{"n_experts": 32, "d_expert": 144, "d_shared_expert": 0, "lr_router": 0.00221, "norm_eps": 1e-05, "dataset": "wikipedia_en"}
Below are experts of layer 13 (counted from 0) of a mixture-of-experts language model. Rows are named router (the router's row for the expert), up (a neuron's input weights, with its number), down (a neuron's output weights, with its number) and show model dimensions 0-223. Each number is 128 + 24 x the weight over its row's rms, rounded and kept within 0 to 255.
Before each expert's rows: a language model's description of what the expert responds to. This comes from a sample of Wikipedia text that the model never trained on.

# expert 31
Description: Military and war vocabulary in history articles, such as Army, Air, Navy, Battle, forces, aircraft, infantry, and names of units and wars.
router [209 115 152 131 114 148 124 105 128 168 123 124 111 137 107 114 138 150 144 152 119 157 120  95 138 127 139 135 106 148 118 129 167 124 113  90 127 156 130 147 111 160 133  81 115 121 142 132 151 128 179 108 105 170 115  90 103 145 142 146 139 113  97 164 130 164 138 102 111 140 123 127 125 130 117 162  50 128 120 159 109  87 129 110 149 128 113 105 140 132  83 112 143 131 142 162 133 137 173 125 149 146 103 108 168  79 146 105 147 104 109 133 120  99 169 128 166 154 170 130 109 113 102 114  92 121 112  75 145  87 139  83 129 109 138 134 151 129 107 106 152 134 187 119 143 173 141 162 131  89 161 126 153 178 136 143 170 130 123 151 130 149 106 118  72  88 148 114  91 106 102 130 120 131 129 138 128 114 115 132 140 135 117 144 153 119  98 159 137 166  89 130 135 117 119 153 122 128 114 115 141 168 129  94 135 157  99 151 175 130 106 150 118 134 161 123 133 102 153 135 106 100 159 147]
up2 [150 105 103 105 127 126 113 205 119 104 135 147 132 149 151 170 119 178 117 101 106 148 149 130 141 137 119 125 131 141 137 110  87 118 114 116 118 169 159 155  90 135 116 114  56 146 132 129 108  99 159 123 138 144 140 127 146 114 126 106 103 160 174 120 151 135 167 121 139 121 154 101 132  98  98 154 117 167 141 155 159 144 114 131 184 138 142 147 112 145 114 124 158 154 158 139 143 116 128 125 145  91 110 112 171 124 152  97 151 170 128 149 170 111 162 113  92 162 155 148  82 188 135 140  99 118  93 135 132  73 104 110 120 129  98  87 130 106 118 158 123 152 107 146 113 138 130 155 130 145 107 130 140 140 140 128 183 130 101  98 150 114 167 149  89 142 103 142 136 132 140 135  89 144 163 145 134 128 119 158 125 148  82 114  85 121 112  98 158 122 124 132 156 132 127 137 151 116 141 124 176 100 143 130 126 120 138 104 128  70 151 105 121 155  84 174 133 122 115 136 155 139 147 113]
down2 [166 111 111 118 123 123 103 106 181 110 113  96 128 151  88 113 143 105 120 110 141 129  78 157  96 114  91 129 103 144 142 125 100 145 125 157 127 135 142  98 145 106 129 119 145 131 156 112 138 154 112 137 117 162 141 164 119 146 119 142 170  97  85 139 143 113 132 137 106 101 121 131 150 116 159 111  66 189 116 125 116 118 111 127 144 136 109 117 142 139 128 169 149 115 126 142 111 137 104 124 128 136 129 128  60 111 146 152 132 106 127 152  89  96 151 114 129 161 142 189  99 138 115 114 115 157 117 163 110 174 132 105  93 144 122 118 141 148 115 137 128 133 115 153 161 103 133 140 178  98 160 124  64 125 142 125 123 126 115 148 103 158 141 139 138 138 107 101 130 171 137 121  96 168  91  92 134 106 159 110 141 146 142 131  89 147 144  93 140 176  90 161 161 140 128  87 173 178 112 128 106 142 113  97  96 156 134 123 153 134 142 126  76 100 177 138 139 152 130  85 148 154 124 139]
up3 [ 94 124 106 130 133 135 144 138 104 120 108 142 105 146 111 159 147 121 114 103 160 129 136 118 169 117 106 140 169 133 174 154 132 147 115 163 207 136 100 145 141 129 175 153 132 105 119 112 170 122  97 110 177 136 125 127 110  99 108 121  88 124 136 163 127  89 118  73 101 121  85 102 144 114 170 126 115 113 117 143 149 144 121 177 114 143  93 101 120 124 132 120 148 120 121 125 116 121 116 162 113 119  96 130 128 140 158 119  76 120 173 117  95 101 119 122 121 132 149 103 138 130 132 133 135 124  85 112 127 132  89 124 152 119 136 136 184 110 162 138  80 124 181 120 144 112 173  95 142 139 122 119  98 120 165 124  82 122 122 137 122 133 106  76 161 135 117 112 130 116  76 127 110 150 136  82 134 140  95 161 158 134 149 130  94 107 183 143 115 108 120 155 157  99 131 166 144 115 163 101  79 137 123 147 131 116  84 151 106 151 158 122 131 145 177 141 129 154 141 130 149 120 140  99]
down3 [117 163  93  85 104 159 137 103 123 116 143 131 145 114  97 109 143 119 143  86 101 137 131 119 185 124 117 108  63  99  95  93 149 124 115 107 137 138 128 134 144 137  94  97 169 116 112 113 128 128 111 128 140  92 131 144 115 132  92 120  86 108 119 137 145 135 137 174 148 112 127 149 136 111 162 122 173 115 145 101 124 142 110 174 124 163 128 153 145 135 134 131 150 178 115 118 101 108 105 157 139 152 157 126 134 158 122 156  98 105 111 179 164 159 102 129 114 117 129 142 109 104  71 132 153 151 119 146 197 150  93 117 131 144 135  66 143 147 109 140 112 126  92 113 134 145 133 169 101 126 156 106 140 107 128 138 174 133 173 108 122  94 141 138  83 145 131 148  73 141 171 124 150 162  67 153 116 138 116 124 126 166  90 110 132 118 154 104 133 149 113 110 139 113 104 136 128  82 128 158 165 128 141 117 123 124  94 137 111 146 129 154 102 145 162 129 153  96 136 159 123 130 136  97]
up4 [177 151 168 117 148 117 161 103  85 148 134 121 157 189 122 114 121 136 166 115 129 182 120  83 136 142 133 115 122 148 116 151 129 117 122 107 152 129  96 132 122 160 113 119  97 148 120 141 102 143 135 116 169 103 119 110 134 100 148 110 123 134 136 102 133 128 134 104 131 139 151 117 150 142 120 160 168 152 126 148 140 103 154 140 148 136 126 158 133 184 116 184 146  89 153 150 110  96 115 129 107 158 125  97 113 156 141 112 135 103 135 127 146 108 179  99  92 122 158 108 146 147 202 123 144 127 147 141 129 153 156 129 114 114 139  81 154 132 132 109 125  92 159 127 127 123 103 113 121 159 117  91 133 119 124 138  76 114 142 173 129 159  70 161 118 161 182 127 145 130 131 103 154 131 150 132 161 108 130 133 138 107 114 125 131 150 152 121  81 101  93 137 154 109 132 141 113 144 202 161 143 128 148  99 161 117  99 113 147  80 165 105 129 128 126 139 133  72 103 122 160 145 116 144]
down4 [127 101 149 115 140 141 117 179 105 124 186  83 111 128 111  98 125 160 101 138 112 111  79 122 108  79 139 126 146  80 125 112 129  92 129 165 128 104 155  76 112  57 128 158 156  98  73 152  99 160 109 122 146 159 165 186 124  89  89 119 132 104 152 118 104  82 110 143 103 162 107 159 112  91 136 113 107 119 132 143 162 153 133 102 117 101 112 127 103 143 134 119 104 126 142 101 132 151 133 133 149  92 135 135 155 120 135 127  98 114 142 103 130 185 126 130 149 127 100 131 146 131 114 111 155 119  86 133 123 157 130 118 153 127 133 175 135  92 144 150 109 148  99 103 109 111 145 156 154 121 166  88 162 145 141 144 107 160 129 108 183 110 122 101 147 167  97 146 131 149 149 128 135 138 161 141 163 134 132 106 164 163 121 129 131 155 131 172 125 123 140 143 120 122 130 131 127 123 100 114 138 123  86 112  94 115 106 139 147 143 153 108 161 110 146 146  96 132 151 114 136  98  98 152]
up5 [145  95 133 142 126  74 119 142  93 150 112 153 115 140  93 150 124 113 137 149 151 170 114 117 137 119 117 165 156  96 131 125 121 160 158 120 107 123 121 111 140 139 106 132  88 154 146 115 182 161 172 146 148 147 111 193 129 155 121 105 119 153 151 137 111 104 121 123 157 124  77  95  93  77 131 115 108  96 137 165 114  96 107 120 156 134 119  87 117 138 140  82 123 150 135 103 124  93 112 150 155  99 171 137 136 154 138 104  82 112 136 170 139 152 123 160 152 114 181  85 103 178 155 151 114 167  99 102 111 108 106 108  96 131 127  92 148 131 117 115 124 148  91 139 145 149 142 132 112 152 133 157 122 146 181 130 122 156 126 119  92  84 127 128 140 108 144 119 159 142  98 164 173 127  95  85 122 148 106 109 145 118 102  97 122 105 126 163 160  86 131 136 120 106 146 126 128 129 121 119 133 132 148  94 154 139 137 127 114 136 133  97 111 117 151 106 158 164 169  88 112 129 107 139]
down5 [109 140 130 139 157 170 154 135 141 135 150 142 147 119 142 130 110 163 153 142 141  91  92 139 143 145 117 112 128 131 133 143 109  81  91 173 125 138 103 178 121 149 126 132 142  89  89 129 110 153 139 119 142 136  94 119 173 124 124 121 165  81 116 128  90 140 119 103 108 150 143  96 147 139  92  81 124  96  94 100 105  99 137 141 125 138 146  87 124 107 134 133 141 104 118 143 117 132 142 110 165 143 111 106 132  90 127 165 104  75 145  94 130  99 131 102 119 172 154 135 136 136  92 131 120 162  92 116 125 129 149 135 164 110 128 106  95 120 146 143 160 118 172 155 149 118 115 107  86 125 145 161 121  78 145 154 139  79 130 163 147 153 142 143 121  97 165 127 107  93 165 156 128 135 148 120 132 111 120  93 146 127 165 118 133  91  88 163 159 104 136 161 142 123 146 154  85 143 125 166 109 125 113 159 122 120 100 155 139  55 160  99 106 132  89 139 156 132 108 153 159 110 155 147]
up6 [160  73 148  91 139 162 105 128 129 154 154 142 133 129  91 157 114 129  87 138 103 160 149 124  85  74  93 159 121 109 102 145 124 148 107  87  76 114 158  99 100 132 137 147 137 124 134 147 148  96 128 133 160  91 111 149 137 167 138 143  85 118 120 150 108 149 131  88 120 125 121 108 116 124 162 178 147 100 108 135 131 162 130 146 122 132 169 132 119 128 119 193 137 149 120  85 110 129 109 155 122 125 122  87  92 123 145  93  87 150  96 160 144 100 126 141 113 145 142 115 145 155 135 157 106 124 135 104 130 142 102 123 143 141 100 107 120 126 117  73 159 154 128 133 113 120 129  98 141 155 165 122 122 210  78 114 135  94  99 145 154 141 136  97 116 150  93 153 122 115 161 198 129 116 116 148  96 143 130 173 140 108 123 116 114 139 132 113 114 125 130 111 124 123 126 100 160 157 140 134 132 100 147 120 109 137 143 151 142 124 137 109 155  98 140 147 103 125 134 115 114  83  80  99]
down6 [101 106 182 129 109 141 132 163  96 127 123 136 123 149 100 130 153 146  93 154 113 123  94 132 122 132 135 119 135 103 117 127 143 133 116 109 157 149 125 127 130  95 119 128 134 143 111 135  97 132 148 170 126 147 157 139 153 126 141 176 141 157 105  91 133 116 146 118 135 112 127 101  94 167 104 116  99  98 124 146 153 123 126  78  79 107 119 115 128 113 171 108  75 126  91 141 151 118 148 115 100  91 135 109 143 144 156 124 145 137 107 107 145 107 120  80 138 126 118 145 134 104 130 129 124 164 169 134 136 128  95 128 126 129 162 131 151 175 166 162  63 175 115 165 158 172 153 143 118 131 100 136 131 126 106 173 139  83 124 108  91 155 134 151 166 132 113 134 155 111 100 115  69 148 107 118 113 133 177 119 137 139 149  83 131 154 155 147 191 164 129 150 137  99 107 144 129 162 129 116 110 131 152 141 148 129 136 147  95 147  73 136 115  87 159 118 138 126 126  97 144 156 169 178]
up7 [143 118 131 150 149 113 114 127 134 101 109 118 131 157 114  96 111 147 147 151 119 172 127 148  85 109 150  99 106 154 136 116 126 143 138 165 128 133 101 151  82 167 133 133 152 130 126 114 127 138 170 129 110 140 121 123 107 145 114 118 142  88 151 152 132 119 141 133 160 127 135  89 116 141 133 149  95 117 133 149 137 124 172 123 120 133 134 141 118  97 139 108 119 115 188 165 145 148 162  72  97 148 160 146 160 170 135 135 148 103 162 122 163 131 148  82 119 136 150 143 144 108 136 162 145 114  99 126 113 154 131 123 138 158 125 111 156 128 162 129 113 139 109  96 131  91 107 139 144 158 149 108  92 164 168 123 126 152 181  78 161 140 116 173 139 134 164 114 194 143 122 126  94 130 100 139 112  84 131 133 146 140 132  98  70  81 104 120 108 134 123 173 126 144 148 166 131 129 100 132 137  91 148 166  94 125 120 171  90 101  67 135 101 113 104 126  96  74 108 131 141 154 119 131]
down7 [131 114 136  96 107 105 158 111 155 103 106 150 136 107 151 122 104 151 140 153 116 116 110 100 190 147 109 124 160 131 124 119 162 127 125 136 110 148 129 145 104 175  79  99 129 162 124 144 124 105 136 112 140 124 144 118 167 123 106 163 138 104 114 101 157 155 186 131 147 147 151 131 133 138 114 157 126 145 116  80 129 167 146 135  96 113 125  88 138 123 111 130 120 188 110 125  86 114  87 193  98 113 134 140 131  77 149 131 156 153 122 182 137 131  92 134 114 144 128  92 117 103 108 128 131 136 131 115 119 151  72 116 120 114 103 130 160 125 100 104 162 129  62 101 154 152 120 149 135 106 106 169 169  72 109 114 154 106 103 125  91 110 153 126 142 132 126  96  80 109 121 151 157 117 119 132 117 131 121 119 143 117 111 137  94 134 162 108 100 128  97 147 135 136 138 111 139 152  67  91 141 149 127 115 148 139 136 129 101 125 164  99 117 126 162 137 127 200 113 119 147 120 139 121]
up8 [119 128 119 155  97  79 137 118 132 155 134 164 129 151  97 143  97 119 138 135 103 146 105 110 153 130 109 131 163 162 126 158 147 135 145 139 135 103 112 102 100 141 137 171 123 133  98 142  91 169 127 138 126 150 119 108  98 149 106 126 122 165 124 124 144 155 109 173 142 108 126 152 143 122 154 170  99 144 152 170 131  99 117 112 174 175 142 140 123 140 125 151 119  57 116  96 109 154 129  78  93  94 136  83 122 154 150 156 122  93 119 166 135 133 147 103 132 167 119 127 114 104 122 147 144 146 126 116 158 132 155 155 140 160 114 145  87 109 112 117 132 114 157 105 123 101 137 136 153 143 109 134  94 124 124 172 115 125 130 133 118 160 127 134 107 112 114 184 137  77 140 132 200 130 138 138 160 102 103 113 122 134 116 159 162 134  72 100 146 126 128 151 142 134 106 122 110 168 120 103 100  94 151  84 151 118  92  99 189 145 158 138 117  85 150 130 112 174 138 154 135  96 128 124]
down8 [119 125 153 133 166 139 165 144 115 110 115  87 121 127 142 142 106 139 165 117 142 118 180 102 155 152 137 115 110  93 129  86 181 108 127 118 110 109 139 104 121 173 128  75 134  94 122 146 103  92  74  98 137 118 105 115 123 126 128 122 145  86 159 125 143 140 120 114 110 163 185 133 167 118 179 120  91 107 134 165 114 118 120 116  80 152  75 135 119 117 111 132 100 107 156 114 137 110 126  93 122 108  99 126 122 125  99 129 194 126 144 179 109 136 110 113 112 116 136 124 105 125 131 151 159 132 132 143 102 121 179 143 134 170 153 140 106 112 120 131 127 138 122 123 120 152 109 137 178  88 113 110 157 162 106  96 158 125 187 112 139 119 125 141 103 123 137 129 109 111  96 131 141 144 170  83 157 141 152 125 194 146  98 118 156 157 129 110 158 119 153 136 117 189 134 163 128 118 112 123 128 158 114 128 155 124 142 102 151  98 133 133 170 105 129 114  89 122 119 116 136 103 141 153]